config.yaml
moe_layers: [1, 3, 5, 7, 9, 11]
balance_bias: true
norm: "rmsnorm"
norm_place: "pre"
rope_theta: 10000.0
tie_word_embeddings: false
init: "uniform"
beta2: 0.99
warmup_steps: 200
batch_tokens: 65536
Below are experts of layer 7 (counted from 0) of a mixture-of-experts language model. Rows are named gate (a neuron's input weights, with its number), up (a neuron's input weights, with its number), down (a neuron's output weights, with its number) and show model dimensions 64-127. Each number is 500 + 25 x the weight over its row's rms, rounded and kept within 0 to 999. Numbers have three digits each.
Before each expert's rows: a language model's description of what the expert responds to; "comes before" lists some tokens at least twice as common just after its tokens as in all text. This comes from a sample of Wikipedia text that the model never trained on. Tokens count by the router's weight.

# expert 3
Verbs and topical nouns
comes before: ",", " in", " and", " to", " of", " by"
gate0:462525504476456489458498523513541505497489503529489483526510486489486478522499480461485504478504508528505477526508501479460468480549530516528503506522524467502453531486497565487485537493514465
up0:546481503496541494550500471500461485500520498475513513475512517513508504478514523547520495529494509477505532484500483507535523519450460499469485485471463511493518461529502452515520470489495530
down0:522550479478489468489497462514468517508480432546445504497502517508467489456451487489485476453477479503520475510480527487540479510488509455493536466473503469463519495447472514498507521484485518
gate1:509489528541548500506454507465525495480492522485517480495485490487508507471504475518472519441532512515483496494476507495469471463460478487499478521499516492521493538522490481507539474493540517
up1:501515490515525491528464540521532453514475510487475475515499469499450542505517522512440509493515492539455500483448487509491455471453488517489489520495517486523492506457508531490519517518487515
down1:558512513520515472497519520455517468500500443491533486563503530499457513483539487443539502519433513474495486509470549481504498500468468473545483488469499511506492474458478497503488474466517501
gate2:497538482495485477486491495489529542517505463521522475494481517480475532530499495437486502487490535498461464484498486485459531515526492491455502525454461551448513516504528553507451500520498511
up2:507463510504511525527523510513467469485505520487460523507514475521531476476502508568527497525518469511541521520489501510547472507468512502544495478549536460553497469498474453492553497475496488
down2:462454506474505505516519514505494531528542511506506516506510486491446526508493468523454531496541446474528515512513486480494506492522490534491526509471535502482514460516535509522522457521542517
gate3:518505463551502487481504494513539539460506513507503499465557478524524527497503513530502471474490529462472521529547480528501566522504544542495507465550561467502497505515515508544508464513490502
up3:510517469520511477486520489477546541501531498528492474503534473533506474503502496526519473499499447448498508487490510501483505555543546488476540492536531471480447519485485530501449510528460473
down3:521519516490479491506471504487466468508502547512497499488472504484535498518526458521504525486488494484479479510506509542483506492491508509485501494474480522542503528508519520484486495537461472
gate4:511496593510456457483478499525490502512539503518515473529505465495490528523490493506529551528538472529462490522510458522523534461517457503488462479512542507508552531473503535483519499484521518
up4:508489610500476469489503503522498506492532513497498473551494467499487507507509503523497523539522467549481497495489471530536526469522469489495459475518540520510553516473509554523488502473525500
down4:504479477492498507493498468496565479530487493531486465520481501487490480492501508518441537485474502490514470487473530495492570517518510476495516529472512483487484494483515493494506517486512512
gate5:516495509502515521452506461541500522496497472506543554461517481483522537503518477509522459472522532451519519532515500508509520549495500502518516476503533499529501514511509490542492534446517526
up5:476505477501499477551490524462499486490505529491473458544485519515477471494496527482488547529496465559478473476477512487486486449511502484489483508478470512458500487489511537467494463556477486
down5:474481501502471516473493475492475483470457480491526520462507514481510521438504489545473468480488485470462496498517498499487495523461481538495527486464529505470515533523513522516466536498528508
gate6:499528509460481491493494519504491514481487497513510529505557469488479546496480504541576543529488529520522472522538468504516504503522456479512512522502480475482500466527530519473515516452493459
up6:510543507459500496481497533482478513459472491494532536505543474488492550490497494548578536524491520505534472511528466511514513509521475477523526526522479498484515460519523531486512518453474459
down6:531485448505512504478539485472527457542506425475458542489510481534495535490512500531472489484540458507537525528527476486508499497462510504485476517517545480489499529527451531494515491498451535
gate7:516498501495500498505470504491545513513489484533497460527470531477489514508484465473477535442503490485504499496486491490519502515489535491508482489533503558497485502466507494526517519487535537
up7:487512494499507496491522497526466480497513514471500533493522459519496499499520525531511468553505492533495487515518509500503503479505455511480509501474495454510501492529489499480476486514479490
down7:524480518491522488500487507489568547495472545514522507481506468511507502484473514446488525585501505518512538467519516509447469525501495505511536499437502497489544485500508503502490508547488495
gate8:497488516569478486532517523490485533503493501493474494488511484493546493498469441520460513506522553517495514451495493511480563496505548513467531482522528494487521531480503516551517507502498497
up8:521480465516518494478489521518523552472489524498464494509490520530471476526530477525522465498505503498477450507495546519491501458533519490476490532473527495481499525509511481498513525538540506
down8:485524509499466495506456506496532494555480486480511484484537538457521508510465514480546455477526519492487444517508506473499550496538497501498495455475453517481500524508503499481468501491486484
gate9:457471472511509495503479491513478536528465494489469500491450515483535524524456550520469513465513536473473479516497505477483479538531488511477501524525514541475471535477514551491516476501522530
up9:457472468528522489497471501514482533529463486484475479473467510488539545547438525505445541474508516494455485511471493458482459513529466499468491507517503526489490523499492556473523471522532525
down9:501489508476503481447483499505504428485525497512524560509500469501514513501517490523489508481473495522514483502511474510517536525504516483520520491511476503483579532514513519503521487493473461
gate10:527504553498454441484562467491502503542546505527467477545507490490477515519487474483475529480493487483471466482495539514454471526485555546504493481530548484511516510481522538481526483537476481
up10:525511530501454455483548492473486499542540500533488473533528503490493504483504522493501521483489476495471458448497535496446483509482561537517510460540530489503514510475520535497513488524490480
down10:521504472501502453535510499540498484520505518519510477500494471527490512529504536471525484566473493562501496534475507535484495498519513490495481537484487501507543490490458520495492512496503488
gate11:467489497540494484495490499509492488451458551488512485548494532486482512461453501532522494444534520463493499483544492462507503516509481503501534484521521490489487484542521485494530545489482500
up11:544519516466518495517503484499502523560528463527466511477509476510502500545534512478464516555458469539499506502470494515476479515509519479492460514480487476533501511474490527505503491510519496
down11:513490471508467503453525495531525466514526514493518498506519513478510511511466516491510474499537504481487501481491544505487501487452465524523491495543505466510486472549490516509540484515512491
gate12:444497463480468505473514470488491467506499463470498470456486517516491469531453514468476488447489521484501470515529494470499506455554524522506511501481479504502488566482540523516516519467537466
up12:444497468489464510477511465488488474502501473472492492454473522501501462523455512485485476437482519492511466528511489482500508466551530526519507505498473510511491574479528522533524515459537474
down12:510488488525492476501515454486546532499520476529520529476512487548521480476517499488491505471497493529506509491487422541453554510481468510526508487465513463511504459508488487488516488512480522
gate13:560476485497532430543502472497492467457518512486490453514521506510515490472481519515471514493520509490476524525510489529478546454494480521506492513532536524506506515555483503494458515524525510
up13:458510523502467568449489523521522533544474482513510548491463495501494504509512480487521474493479499514532481461474508481522455545508525477490499501479453488500499485451514502498546479468480480
down13:503513519473437444500505474444519523499492469529465499475461487498505531507509501454497514500502496558466445504486539505466521465472465522483473525499506461514522519527529463510496538488478526
gate14:517530507473483503474472485512486509490512495497467513484489503497506483502507474525538462499527456513489474464495524481536448487517519519486513504493502496508499486519492490490529547492514481
up14:478469493536519505522529503483510491503498512506543495497512502502497504486485533462452532512479536479510523523488477519458552515482489473509487485502509507497509520477506505518469448494496519
down14:467528501493475461527516452479547475522525498537489531465496539493475511519485470506498495516511517484518497450546498469507502460528453487529526473537474502504483546515514527505451483497519500
gate15:510500527473514505505483533524462514526519480507491526505523503492554519492502511475497471478488483526517478481544494549468517509460459487488529481482491479476525501511472564480495500424488533
up15:500454505485520511509476514512458485492493498508517550474494501509527493466496516485474455451487479553523501498532494522466550502450463468493510506493485480467542472536493543503493493427508521
down15:549547498502517465497485508506529508539520484506470466455491507480498483533479487489534509491515552505483478452481502501541458503561531527495547514480493506544517519492521501488504523480508500
gate16:514527514490457492526508471496439538535498504506476512531506511521506492482486513484547465463517470535521463518517521490498526479517545485487489499528476502469525560505505497548489489469552471
up16:504479500520506550471487493506520476496547533497560461491497506513491503487499535505494458510510496477533546494505514529555554488458472540508467463444492491508458493478529502495477480454454442
down16:515474526509467465517496570486501511467512507489504506457527471473484483504496476466476540487528526500516473520508466483507492504490448510517525480471515504511465526532544493514509520483470486
gate17:485491484494467521513520508522505515496491509521508511489499502525529528481487511480528508481559475512466500482569529495534531507516542532487455503551516472528452476500517484550507471495508503
up17:487496481491459493519538513530512514492514503522503510492500496514531538470495536476535479498563475503472484503572527488548524508516554510481459505537525490520440496497491469529527471503482534
down17:513493474512497489519456510481517477528496503502520496476543506510474482491474484494479524542531456477508480536498468535517507497457486451514528485459493515496491511483476509536514526534466489
gate18:497489514493535510494504485485508499502504493470453489496475518527497504508464532529502472484478507502509470468471481516490502486509494469466480494521516530541514501477497512518515492518521478
up18:501495500546522480496521510528495499487485503490506522461506482511528493460519527517478479494486515530505505464510497484494495488467525472503504515459495506496524467479489497480512489528505499
down18:505501547535517508509512494505496511511530517496495504510507480479528474485506530508530495504507512498515534527482501519495523532523450481512544509463462510507514498531555516504492527522494469
gate19:536496462525451501546514488501514528511514515487505541502497508493485520511536541535513524487533491466480452526494515492481522487560521517486499496521515445498499472476475470545506526487487533
up19:502510508501540476456507458492507561513539489518498490527468497484490470478481517470493473522463492508493517521517508500516513481467415502530505486549491541555520474533486505496502549521553454
down19:483491525490484489485500520513501515498473552473520490465574525504505481498528514532485481468499456527505533476491526512493464494547524503495519525478515463478524495514473484540518482475482531
gate20:493473472514491511492506493538554541526464529504472498482486523521483462521491533497526504478525485505510509489478503486439474528506485520521492502515526478550516493438476475508515458500522458
up20:502526523471528496497489490446437468489534470499488506524525493491527513509530490497482504544489505491495492512501528502541505491518522482486501492473498529436483502532522527493498528501476537
down20:476506536448484503563452506540513529550494477502498494477514496454498505503478485477509495493500519542500462503557487518488467501526501482539460521520463535500517506493523470524533547491478516
gate21:504473485504464521474541521493448530530458498484501487466517468522529483478523473522481545544499500500485545473528490462528515492518509550492476495462540485485449513551500474514495491489524481
up21:521524498480544482543492493531555483486536509502525523522486535488481508531488513482510476485506495511511463514459510537465498505461501454494524511522465530518543499471504545477521517502482492
down21:475552521469533499514499499501461510493476506533530481522467540516517511481519485497522512481508549486513505512515467488472526454510485483505521507461460480536531522512511545461480452497502468

# expert 4
Table and infobox fields
comes before: " |", "\n", ":", " |\n", " (", ";"
gate0:521525543477482563528501494508501501560516455489528521520513456508495499497488498496539549516488504489480489494501484518500513480533487482488487501475490536499452508464518502528483521527494500
up0:520532547479473564523506492511509498555510465500530525510522468512508496502492494496540533523477505488485488484500490520507513482534500494500491493470486533506448508467514495535488515510490499
down0:508484523472502492518492484475452440497506529500510467502497501528504506484505492470472523469515492518491524550466535503471503473491477495477506502440523515514517548523494497536498526499493541
gate1:506520499461503515538492460463526537497497464496526491499504527500463548509475482479452494492497485455525536502477506526536479472481494486467539511496521494478485524474442506493503486516471537
up1:501530481479511491541493480456519534483492469507518499488525542501483519492470477483457492488499495460528541485464500507530460474466505484465531523491541492486499532486439515491487501535455532
down1:485452513495484483497540469497536470548506530504485469493470509483511469553490511546532515522505506475445530495491437453476495484514473569525526483505496518495497494515458546499475461473482508
gate2:543507480520474483477554503486513447500493464487473528506478536506521445524467480459487513512485455453482548474475508503497459542497522468461474478472525500458482498510530494505490494493490472
up2:515503510521474461495538522471519458493489461495475505510492540512530432511475501468502512512474445479500552480490476493494457515472491474470466479468504501465471471517542511485514493489504461
down2:518515486466510492457552513512484532495462478500497495469505492492539478483528443507474464504503515513481514521505484490509464544470464494498493465507528490503441520525479521529533507500494455
gate3:486504529500522507508536461526466519512513492505539495491511468513472496510551500484535494529523498492512473489555493502463522511503477520468498515501452537521499492495496485470469559536439510
up3:503481478513493469498492545481523488493488532503456502502491497491522526476459504501484492460484504532493509513437506508544500472517537474522488468502535476491530514512519516515537450463554473
down3:460471493509451492487491514527520526533516479503532485491510497406484536503537520494487537542500502446491538444532510582474485498531497521476511506517506469463521467526467490539471493477519448
gate4:509506498536493518472517526498498488515502484528549540525476481499523493541500505481503558499476532490485486511535474463502462509514513514483510506472445492494546474502506500505497511524494532
up4:484503515493502481552493503535537506493531503536459442479507513467466512518489521503497474521512471550507522519495486528510492456557484497487540491519520559534475507494527536491542489474484483
down4:476466506540510489478489504534493503510474491537502497501497467500544482515525511515524506547562489480505541498470500461516474517490533522495478553506498500527533470454494473499508524493547547
gate5:452525488469491442459482513518531522542490494522484440483489457498497472545506506447499469488542497477478484464499523485511453501484538535523523527504502447493493488477547500534508538550531475
up5:436513500470510459464478519519535540536485490511491447471492466514507468529528497437512465483526494486478491482490530502513432498475543522520513530497515449502487496469538519560494538555524485
down5:476502443500528483498495497540501516479497485453497483509545517490531503499481551530523506482512491512489489523551490492519497497462487512513476515499508541567554532524493491492461481477451477
gate6:524547545498515508471530524491502508481481497522505510552502517474502528525545485518512510514486504514486469501553520494496556469494476565521536525510472495519461462476505492473525503496481492
up6:507549523496520506478515532490502502490470484515499486533494512456521518524541488518490501494489499534470487478531535492486563473488512545509523513507453507512473463497501467481513498495494462
down6:482460515523470478547560514499452520492480491477495532507525487507514478481480527467474520516505523477510484530511548495489462485525544511451477512514481507472508503459453511493528513510498531
gate7:508498512492468534463552506520506496439544501525545477499511485483488564475507517505495490496519518493505496496494490508521534502451520515507492453519488494489524516469456508506484488449534455
up7:495509492521545477528462495485486511551469521473482513501489508514517436515481464481501498521482476503495493513501502497486451510558505478493510544484489493519453485521555492475528513556480509
down7:480567523502458502447496455498491492524455456497515513499487539455489523520479524491519504481485474472495473509529503522468465481472518504479509523512542489521495489519538516492537466437487497
gate8:539459466509484509533469492541523515493528485486482545492510512497486541506518462502458518480485522542487480501499504443519503547523477491477543453512532519523525529550454507469500511467484465
up8:463535524512518504472530507455492472517470509510507448504475484503517463500492533524505478518519467471519510507502505569481512457473504490514446530485484485476465479454520486538483497518517542
down8:514465550513513508512519448462476493496478479497488518531516487487500508500513494517502519506518512515512452534497505470532518536466482495527501519511459479492465525473500536541523528499503527
gate9:508517467536542555475512517510503504527465488537537519505529504527517502506469497500495491482521504551487487491548520503522516452509482451522466441512477483498485515472504513508480550488494514
up9:491467535524497478524488465516482522480541521453471510510503517501502494500494543516524517493485511472497523534457489499483475523480544551470504549481525499505575497508416478489489483551512509
down9:468526506484478499523513480445467512484509486466527482463502522530446496484510497479569480543489479467505500478509512524505478519500471542493491481491486481460474484486510532486459505548433474
gate10:545551505500485509474499515497495478471513466515502494501535523492524461483440470523465507540494563465440504499528548529497482523491531490506514542500474508477492520510479463553458483448467477
up10:467450506503512524516514485491489513529487525486512505500452486502478519512562515482523481469500435544566488495466461493478535473494469493489465469501549484530500493486512513460539519541532508
down10:474538470516520471495549512506488473449480487477492513523519498453480483463499428497515488490499496528466471518501466516489477474509472467540493517516462566526509503511494489522488513553443531
gate11:483549492463486509464452532503539508512540477521524506500488492502505489490517524474541491462527513454511504495534475518497457507472496485505501499504487484490465451450499503530519537460524476
up11:532454505522533495541570474481457483486453520482477495496506496496500508525488485530449514528469484528506497518455545487499532482511509502496473496492517507511516540554504518484493479516488516
down11:527508514479512518506511512508498496486506497524483477507478480566512490447495494518532509492499493511449474544517520534499471481504547505484506462491493455531479468512470497483506555506492486
gate12:472498480509539482505497478524546516484467499488495478483512471532471537504523523436518524516507464550496495545464487529460516493491448471497490507498423513525531470468504487487533505525502489
up12:463486487556530509489507487493574466491462477498524496482529469524502503515498558447463522539533468532474482502466508503480544497484474477471481455477446524481507452475509454499491516523492518
down12:494485500510465547450500480518498501494515567539514485484478487469534484520524493536553486505498477492487455506490518536499482458502473478517558517528465499465497524523515507532475503511486532
gate13:481443488486512518492486476483481529507516497504481488470491497485513467489497506515532509500501490524493499455492502499485480462525474463487461471512493504548522528490492516536503497489510522
up13:489456542477529522494478502500509469496514489486498509450462478490519512515521513509502509486492509545497521477491473514490503551477422482458447492544502527528520519516473503513509471461560524
down13:494491491503440525510526481495515489455487516519464508466490496516489503488494504485510530472560508520515472514501494479474501540476505513542540473482460445530438514488486499483507483527487479
gate14:470509497516463478471515497528504516524532518512521459539516505473507525505511459487482491528505492511497520522499489465518469530518468485499513523509445535514528505487486516501491502522490511
up14:469507501500473478474500491526515511539531523510517465517525512480505516505510465481488489520516511503508518527487499470529461520523477495498522517497458530524527508484488514518484496517482493
down14:509507465500514520533472488455466521480490516481488439486542516511506496487520525513442487511482491499513481529468526503449499498477490526463511557517537511484510504548510525481451520503509542
gate15:537477496562475489499518509509515522472495530524506487462484486502507493493501466499479478529528502495496541457522496498463533442515487527496492490457539499548481504491515501492498511522522463
up15:478514508438514515513487485494477499535529465472470507541517516499481522505504540507537527455454508499490457542467515493549449547496526473492506498546464502466533479511474509502506483486484537
down15:501477512491492456521482484512493474508492500501518524459477483549504496518506522479524477454485465513503537458484494494491503509505500468497493503491542520484494459478492520438476494520495515
gate16:485523512484494514484487500533507500540507502491532491577516503466496522522551525505505484531519476515477504487528516520483493467492458528512523471480511508511486492454494503491499548555525466
up16:531475489536489482530513492473491497477495508518486520411491508528505485491439490499508512454479531495532492519492472475514512535510545489496484531512485481474506525546509516491513446463465547
down16:535485594520517493520506498543498541494525506513547472492496511513492535456478471529470510554517481532491501490514506524527511502496495482493487517495470501484496503485469523474520499523561532
gate17:517463485521473508505484509493493513538491485480532492485469460516517489518469449488467480454494489504479488506448484470495497516473504444483442491464471501485475524506493506482488531529494524
up17:533522492512532506502527500492475481442489519514521495502504520494500458489489574499508514520523519489514553500568541501486489505533481513511533529555512511525493513477490461525502508481499480
down17:512506516474501533497481467478478548513496495492499527566532518507497498501505497529475507506532518517529520492503486508480537515485558524506510478498462524516498535497460528492465437466503529
gate18:501512526479467510494537524528497521467514491516518516490533476473480532470545506525550496504528504477517535523506429500507508526545466491529537477507446485513489489511502482455469516463523516
up18:490499518479488507477535533510491511464510482498505514515547472482489508469545512555556495515527491482505530505491437502505502534536464474542532459488460492524483487497509496473461531465528520
down18:474510437480435495513501490490509503534431493527529521562481500481524519487509518502543491484512521515500460479525443503508526475500501481488510496505488504484472488464468506497543544480458469
gate19:511501528510458503536506507536476508540503475504496524511519478483456484493512450535493494503496461512491505514492470518462502518503495520514506475473440488509518497549530542499519488497494475
up19:487482530494472515513492491506465538529520472490490499492522498483475478482519458546507484502494461501504488509479492508482485503521496536517476470474455476500544512547505529502493510498479472
down19:520499487492484464466490490477480523530523507489494544525469484453461530495555498475513550526456543526504540480503497496480488457497505494519463496490481453519477477484486521513508536525550467
gate20:527550504512456536519521508505510490552516504520490521516512429491488460487473523489551507473510539475516517483519502523523473467496488543508511561473501539524481495519522549515466489495506480
up20:535553495516457515520519498506505452547522500515496524503523440483483466482479525498539506456520534477520516475512497514503470457517491510498518564476504536520487485507507548515466494481510476
down20:471462474533544505502488496483491490480481516507500513507553466559534520511503493524484480503477503489486477501535499487502493483519495481504461496512500488485531482524480517498444499492511506
gate21:520479477539491477526508551491489471498491442509516481529482454491466500520498489508489561498516489476454503493495499464480507508490509492449529510463529495495504492499504502499535535526508528
up21:530483463513503452545504522494484472499507467505479472522487466489483503503480485498495550506506463463466486486509515467480509514506506514448543500496523492524499509490500534485496512518538533
down21:522536465495485516547502490550535509503487482554472470492483514482506487483450489486454501547519444476521473473500506463491532479521558489472513464518491497490506515465493479529505495486543458

# expert 9
Sports and census tables
comes before: " ", " of", ":", "|", " for", "==\n"
gate0:498515451439513495429509523543474480503544466510522518493492466472521504520515489492532498530515511476499494502540489490519530509495523492494535439504469527488440496524517479503463499471506490
up0:493496452417517504433519512529457509504562484506520517504487484478534508517513486501532498516508518479491492507528479499529524501487523490507527431495468522479433497500501496495485499496490496
down0:483481517508543566493474523510514515524488502540492502516484520533510510495499512532477524527487521555546467515465523555518489512509527490494471543499524487546535494496521482473466498495500498
gate1:565491519439508499542498527508504526491526509501493493508473475500488506493518555467475480479500542491460529517525475514495505478490484464514503559499513412499490450493528532513506555497497454
up1:543487527454525509521512520527499524478529525505496497493443490506503500482526553483468462472497551517479538533510467513466513484480481455510497565507502446492483444487513518528513525492499459
down1:487484468469509521461467502472466536496517498469509550500510496532499516486519537507527527536508515502505497530508468481496492523478481484520518479558498498506496523486496475542473508492503484
gate2:484478506517473488512541510531474468492481482510495474505481483511494517493535441550484475526489480490489495499516483489478450496543480527528492534462481506488467522461495465472467478497499478
up2:525522495492545487492443506493515528501502516482522516478546517487503498503470561448517517474515524516493503513508490519514545501457516480479504483512542484523545473549494545539516518498495512
down2:473498508490509497488514511537507543439499498509525484491480465510517502495528494493495505524486551490492490508543516472482434520509556504534520548532507462456474523548477499485520492534500483
gate3:554558494490482452530479504553472486492528482533524516496486451506491521501506473507464523473488484517490484509558499490492477469501468496467486478540528480508501468505508570468523488510565523
up3:526555518460469480509471511553454481479521504521539544482502471522530517491502478508482493451487470509480467514538488507491514503491452509463468464537499452521526452488490539508539505529521524
down3:476484465466471519519484526471508500471506506475455483485462524501518461534508502517507481461513493510473492470511554519510501469475505515498510454503544527488510486484518469500517477487514521
gate4:484485488470498488512477501481479533506525487470505469486501480472484519516480470496521495503524506529504522507523427515472501451500506478493517490481501497509550496521522562449481498513501508
up4:511531497512464496483514489516540484496471498541504535507493501532506493494496504470492517496481523505478495480503539487531499571501529489497475510535499520486449497470491457530527528468493513
down4:501495496495548467508529446474484464508469461462556547498510509530501477531526491522484480551521517528539479480523531514509503504536506485472470518491519539514540533471510488532541476514537502
gate5:524501541446478527511519509551510518548506517470537517540530468518488509487522514528498507503520503506498518490500485529449495501509520483488516512462488500504468524481519486441460507476456505
up5:515511532446489526524509502546498529543511522469545523536525471525490507486517514528502511506507505508497511508527486538443519505514529491487509512465485487505464542475513478454462508476459500
down5:538533488504485487473525506489532521504496516468456498505538508538481485512481480481504526481522504517499508468506506498489526517509484463460496532489492488502560497491468504474493419522549501
gate6:483506441468468502509531482506561470508517452483519443466536497491528449512547512484453483516482534448472517528528505492473519506522477554492507519485500510523516539477527521507462480479504473
up6:477498432460469501508536479487558474518511453462521452467528526493522446507531504471447476499493544423470517524510514506484514522501488539504499529497492513516519550460529529507451469462504484
down6:454489507517478460524515541450471538514536563464465477475505493543497478481523486518472511466524499506469511489522542499476529507467509469547514543516496469490494484477464515458521494524489582
gate7:525442524503521493535507504524467479450491497519514493532483516497510485464498473538526537514481503477548523467524505466504492536527522492539502548467453520495565470515531481489498500479481499
up7:531485545493509467507514475546498495435464469542467492546474506502505484483475489506549517425489507489492509491509513504523475502516520489488488493470470527501531442514542512518530549513500481
down7:518471480513471458475532503490509454539521475516486462484481525522538468496498491468503485471517499474459538490515508488459504520479510489510471493485502450485497476478530549485507505513464491
gate8:518499514509482479480512511539462438512500497480477527504464511503479508501514509490448528514512498464504533483518454481485529460507498467502519554448485476482545526524463522513541502484436488
up8:501496500495510475479525521543469465495484513472482509504472510502477517493500525500459513493520497466533546481505451469471495457505504475514512559454512472519532542511473530513553490474450486
down8:541495546487520505511510502518484486530501471540479489499491504518493537517493487493474474532451469506515515504507493503472519471512501483516494486468507420534522537515511550529505496468479518
gate9:481491495500505504514504500523511484532512495495444533480484462516528507505493525516466479524527456497501517576477474510529520503480489505440479590508494510486529468445522483486525531497490470
up9:510504496497500491482492495489499509470486504495543448532511533482475498503517473471538529476463520501484489430532522507478484487505503511557510397496502496509476523555477509528477471505507533
down9:473483479498463513505497511510511495479496551474454510549468512508543500467470505524515496467456512501531512523554547512482527494524521471489484500495551534554491537509518501500468500498507498
gate10:468517506510450526550506537516503467482475498520483528506528491482502498511489501507536513512522483467488503455531485524560513468529488543493520518474505486477464518534534497472525472547506455
up10:468503510512452525552511534512500476477481493514483530505522490494510487507497512522539510506518474461479516482519493531558510474524490548496522516486503481472476502527524507470539457542495472
down10:475494530478529462513486473483480488514464486476529485479499540463493493507469540514523462485514522482516543541517498518491477510512528500502500518527511464510501456523517483545525465549529538
gate11:489498506536499498515512505522474519504525497500483499510476502520515476553480431458518544583525497520471530480507511494508509469479522469497510514492512474466509513486501508510522450549493476
up11:521503484474493497498477491479534485501487490498529501498528500471476536437507572545476461424470503474543457525501485516499489516527486537500498489495486536525486473520499493481486541450519513
down11:469495510494470514480479555477550521536538460541506492474463477500504471517507528524539506489456504461466471529504586503487480490515494535516497481513459492502452478519518469563492511531543512
gate12:495526477531446523455499490552489559502512518516468508475516449487493483492498477496497495496507472462491482529484517502511477493581532515491525516485512518525487532523539501477557537457502450
up12:497484507477535462559487527446536465505498467512518472526488533513492521538514525521498504520495513543497513465520456492503514508438435491482494488509488481476506461461476515497460469548501535
down12:486492458530580528488504461534436508502523448496530451471470490489510524524490512479482475490488532555510483495499458465464549500472515496524518526497500471532501536488478489498506520557535471
gate13:495534470523475490512531505490481474489500523516475525479528521527521480494508489431528505533473527455520508521536504515474514454495460537494531533475463526520484512540545507531528489488548530
up13:488524508431510531475475474513536521520497486477537503515502529488480478483539466548473459487504478522504452486479510494520485555496562449488485451507506476481480490452485474483434500505453485
down13:480494498513541513516495482472489451525509476490483492461526526516505521496541480525520485529563496530543486489511576513464512486506523551484525507478466488486486498485516545523477531493478457
gate14:486470494538511506525509513507484488461493490479525520460499496490508478489503528522526471528507489487494521496521516446509491515515490465458477486506474539483487481518492527499516513490487448
up14:480501503485478477490498489488460472507435473500493513537505469497482478505482488523495498496503491511509456470510505517481503501513543534524461483490476528517510525488537522486472471473511499
down14:444512487529500489457490496462500503476458503461519465507520457461523526487515488490505508522548469440471493537528537490487477510533474498486439508528487493504480484514502471513488487508500465
gate15:501504490516494490496527509532444495488469493530483535490487511500507491509528489500516482472488471485519482458491479454475490517525541488457578496484477503489500473484528502448561538543485420
up15:499490480520497509490516503534450507468488494520470534507483507500510485504538478499508492483490475490501482446483487454471492521502514500459579490476455508494523473482523470458536545558475441
down15:494499554484521541492494538485498523472539497474509481483492532453466466507472520490494523518500477496496517458487487502460527487469411483507525449481508511480467540494475495526514484543516521
gate16:490523542538519552538488508495545515517563494484494476522527510485497526523511503483509491529532547507458521464510464494472499485428528489479512507494490525502511494518495508480477524520505531
up16:526479474472483441478499477516464486487432513512521528474464497519492482495494480528493516469475483476536483537497561492519534500556483522512498495521529477481503503492507472515505458483489471
down16:515512496482511484523504515485464502540503509527512479468517503515503540481475550491518499490487468519502470520526517530463501517498482466531501527474479472489509551522460473519484506463504503
gate17:516469503542503517495520521500486439468462457512502483515472517479529452533480505510515491514515461477446524437563496487511542445491528437478503477493535552504491541498487533521483491489482510
up17:482528502451485491511500486480513565543541525504493519481536469514466536485527485482468515500495544541571493551452505488475461560539460572508513525503461449503491470508525491447512490499535462
down17:516482484509501517506481468459476477478515487480511500557486484521491504514539487507512534509497491507494472478496501500480533496452508476472453497529513529504485484503475476493505545545505548
gate18:533471526512503510496466492511526506485509495503455515494464529527477491496491446521471514474512536519507551485513503497511480487542493511467502475510536508518529502518508492472549503562482497
up18:491532483491498468526534492494510505556498489508533495500519484467511478501523540490509471527493465489486474478480518475498496524466514498505498497486484524469477485492488489520470513462526556
down18:480506467498507507505505517538529527526502491530482547487522464463502491524522514533472530526493504496469465511468548487497491480522487506455486503504469524524480517454503447514519513524485554
gate19:502534545460504484493462481540468529497507518476495544460502502505495512522485494485529513502516512557507463468517490470457492487543485466511504544504518464433452472516515557493491502558493501
up19:474518527468519468477486479529475543495508532495467518473519505513500525513487513478557502524523495559515454468516477482466503460531473484523500522496510489459467473524541553488489522555499527
down19:462507494449551498526502502492489494496509481500495514500504495467515438484491496514491486471515489475548465516523473524533454523527484498506535491529479511510512525471472556487524459473488529
gate20:529537512466491505516489530507541493488464471525505491494523481473512498495508468456501528532513524541484489518526486469494527520517530532458499487545458511532485488543556504496468495469481498
up20:510522481456509514499493509511533492478469498522544504478529501480529483472516477464506506520500518523502475523532495483486526513515515531471482490545464505523491506533538493501486475450488496
down20:475498546503509474548445507498522515500502500436521514486535508555477502512515499490456515466474526450527518515484466524484505451454453527455534485502527485510510475512428503496492510490536503
gate21:472485492508446513489516525519481496490466510504559523462515542496512466494488461488476458497525521484508504498555501529502470456497554535522519473518523499504488506478479528473513507499483457
up21:537480455482529465496453478490523466501517515524483487506499478510517511505514465505568501540488508507485509524457483513475520493496473480490485483484501471508536507531516463533464464506488519
down21:510505469455477472558483507484497514540481450534498468516489492526464503497512489528491476481456512524493501540479500505461522487476498486461464488496524459530542518516478515489493484504508524